{"d_shared_expert": 0, "init_std_router": 0.0248, "norm_eps": 1e-05, "positions": "rope", "init_std_up": 0.0189, "optimizer": "soap_variant", "lr_head": 0.00583, "warmup_steps": 200, "schedule": "wsd", "decay_fraction": 0.557, "decay_shape": "linear", "final_lr_fraction": 0.0, "batch_tokens": 65536, "train_tokens": 336200000}
Below are experts of layer 2 (counted from 0) of a mixture-of-experts language model. Rows are named router (the router's row for the expert) and show model dimensions 96-191. Each number is 50 + 12 x the weight over its row's rms, rounded and kept within 0 to 99.
Before each expert's rows: "raises" lists some tokens whose logits its average output raises strongly, later layers aside. This comes from a sample of Wikipedia text that the model never trained on.

# expert 3
raises: "from ", ", ", "up", "do"
router:41 70 47 36 29 40 41 45 45 48 40 44 43 46 46 66 53 51 32 52 33 52 51 55 17 42 58 50 43 63 68 54 51 71 46 49 42 51 56 25 62 59 46 49 56 54 49 54 73 50 58 52 57 30 56 51 55 80 59 34 71 65 56 51 50 56 64 79 35 60 35 47 59 40 52 34 43 57 36 56 38 48 54 35 42 31 56 36 52 49 38 69 49 51 49 78

# expert 2
raises: ", ", "ig", ". "
router:52 58 51 57 34 39 60 36 44 16 51 56 64 57 46 47 54 53 50 38 47 17 29 41 49 49 80 49 46 45 56 67 50 69 70 57 42 39 41 67 40 66 50 48 53 61 31 60 54 68 71 25 59 36 37 78 57 61 55 23 26 40 29 55 59 55 41 65 46 45 77 61 42 46 49 65 41 33 55 69 35 43 70 29 53 68 53 39 52 43 44 34 60 46 30 73

# expert 7
raises: "-", ". ", ", ", ".", "). ", "'"
router:47 55 63 28 42 68 52 34 46 71 62 50 56 45 56 49 52 43 48 73 34 40 38 29 46 58 49 43 54 31 61 53 51 51 63 42 65 48 38 44 51 59 54 44 50 50 48 47 42 52 83 34 46 63 46 61 37 42 56 54 39 62 55 41 43 67 61 20 44 62 40 36 46 56 50 60 24 58 51 74 75 68 70 69 58 53 45 66 69 52 53 43 48 51 37 29

# expert 5
raises: "of ", "| ", "(", "and ", "|", "for "
router:55 49 41 33 39 46 53 53 61 54 29 60 54 39 55 34 50 29 61 46 47 52 67 50 45 31 60 48 22 43 36 65 52 58 56 44 42 67 53 39 55 44 67 43 28 58 47 57 60 45 30 48 71 50 53 59 68 67 49 57 47 73 46 43 20 54 56 43 40 64 59 65 58 44 46 77 50 56 50 45 52 82 42 36 48 48 51 50 63 60 25 50 49 49 41 69

# expert 8
raises: "a ", "also ", "the ", "an ", "to ", "been "
router:41 50 63 36 39 36 66 36 57 68 49 48 55 58 69 68 56 40 65 52 45 66 44 50 54 57 48 50 65 65 77 54 62 42 46 56 58 38 47 53 60 37 65 48 51 47 37 62 67 47 42 47 65 78 52 54 43 69 47 42 52 49 53 41 59 57 51 52 46 39 41 49 44 39 40 44 66 61 33 50 43 54 69 37 44 84 51 47 61 44 51 55 63 55 63 45

# expert 21
raises: "\n", "\n\n", "which "
router:41 23 63 68 69 29 57 59 23 26 49 33 34 48 57 56 49 62 26 76 35 45 36 54 43 46 58 53 60 33 45 44 54 42 45 45 62 42 34 33 52 54 55 41 31 37 57 51 19 30 43 66 64 52 50 45 55 46 64 82 40 59 31 54 22 51 59 47 71 46 49 48 41 48 49 59 60 52 39 56 33 36 36 54 41 40 48 49 46 72 54 59 57 30 38 56

# expert 43
raises: "and ", "(", "in ", "for "
router:44 35 65 28 50 71 38 47 46 57 64 45 48 55 59 63 57 55 45 53 46 71 49 29 37 59 35 47 63 46 61 44 48 59 36 47 75 35 62 58 58 52 59 40 47 27 49 51 38 44 47 51 44 61 52 22 57 68 48 55 40 76 48 45 55 50 53 37 42 46 32 57 57 61 58 53 69 61 68 59 79 71 49 60 60 50 44 57 61 41 50 44 44 54 51 35

# expert 10
raises: "\n", " ", ", "
router:67 38 56 59 45 27 46 49 49 64 61 64 65 55 62 43 47 58 40 39 48 37 57 45 36 44 47 54 33 51 38 47 35 61 40 62 56 48 56 51 56 53 52 30 54 61 35 48 35 34 59 64 41 42 62 34 38 34 45 59 36 29 67 51 33 57 61 41 38 41 38 58 56 49 47 37 41 60 83 35 43 26 47 28 47 24 50 28 49 50 60 55 51 54 64 55

# expert 47
raises: "the ", "other ", "some ", "a ", "any ", "its "
router:44 30 60 72 53 16 38 49 48 37 57 41 36 68 68 64 47 55 57 67 42 45 64 54 68 51 40 50 60 32 45 50 58 46 45 49 65 50 49 68 54 59 65 56 58 52 60 38 32 45 58 32 59 62 59 62 40 45 61 75 54 63 28 60 55 51 47 54 47 84 60 45 51 46 41 43 72 51 76 43 66 34 54 87 41 65 56 49 26 33 62 51 52 51 62 74

# expert 28
raises: "the ", "his ", "their ", "a ", "this ", "its "
router:49 52 65 44 50 38 38 26 55 46 42 48 47 47 42 68 49 42 58 40 38 54 52 43 58 60 43 47 46 22 38 47 51 47 41 49 58 56 52 81 52 51 63 48 36 46 53 72 61 58 38 35 51 62 50 49 33 47 25 45 36 50 54 46 36 58 42 33 73 56 20 53 54 45 62 52 23 31 49 37 55 48 65 33 45 77 54 49 56 39 60 23 55 52 38 27

# expert 4
raises: ".", ". ", ",", "°", ", ", "ft "
router:53 43 54 68 64 44 41 51 56 53 20 50 31 47 59 41 52 51 47 40 59 71 54 90 55 38 57 48 34 69 56 53 66 58 39 63 53 45 49 68 41 52 28 56 54 29 33 61 34 61 39 44 57 43 39 58 42 64 40 40 62 24 38 57 46 38 57 51 56 62 43 46 24 47 56 72 47 43 53 40 47 41 34 44 38 61 54 49 38 46 61 66 47 52 65 43

# expert 34
raises: ", ", ". ", "-", ".", "'", "\n"
router:58 47 54 33 49 56 36 44 47 33 54 53 40 45 35 64 54 46 69 38 46 45 39 40 68 58 61 49 51 25 72 36 55 44 28 41 42 36 50 48 31 54 49 52 28 63 41 52 41 47 30 58 49 50 65 65 39 55 66 65 27 49 32 48 34 45 48 24 50 32 41 52 60 58 47 53 41 52 42 51 53 69 53 53 69 50 55 50 57 59 38 43 36 59 56 32

# expert 58
raises: " ", "— ", "—"
router:40 54 48 53 61 57 41 30 61 28 55 55 72 36 63 43 48 46 68 52 40 22 52 59 38 48 39 60 53 36 41 42 40 40 79 40 30 51 51 58 45 46 54 55 67 31 35 79 57 37 70 42 39 47 52 60 25 67 71 41 56 44 55 54 47 65 45 35 57 45 37 34 48 46 47 36 61 41 34 50 15 55 70 26 51 62 54 48 41 69 45 30 77 52 43 63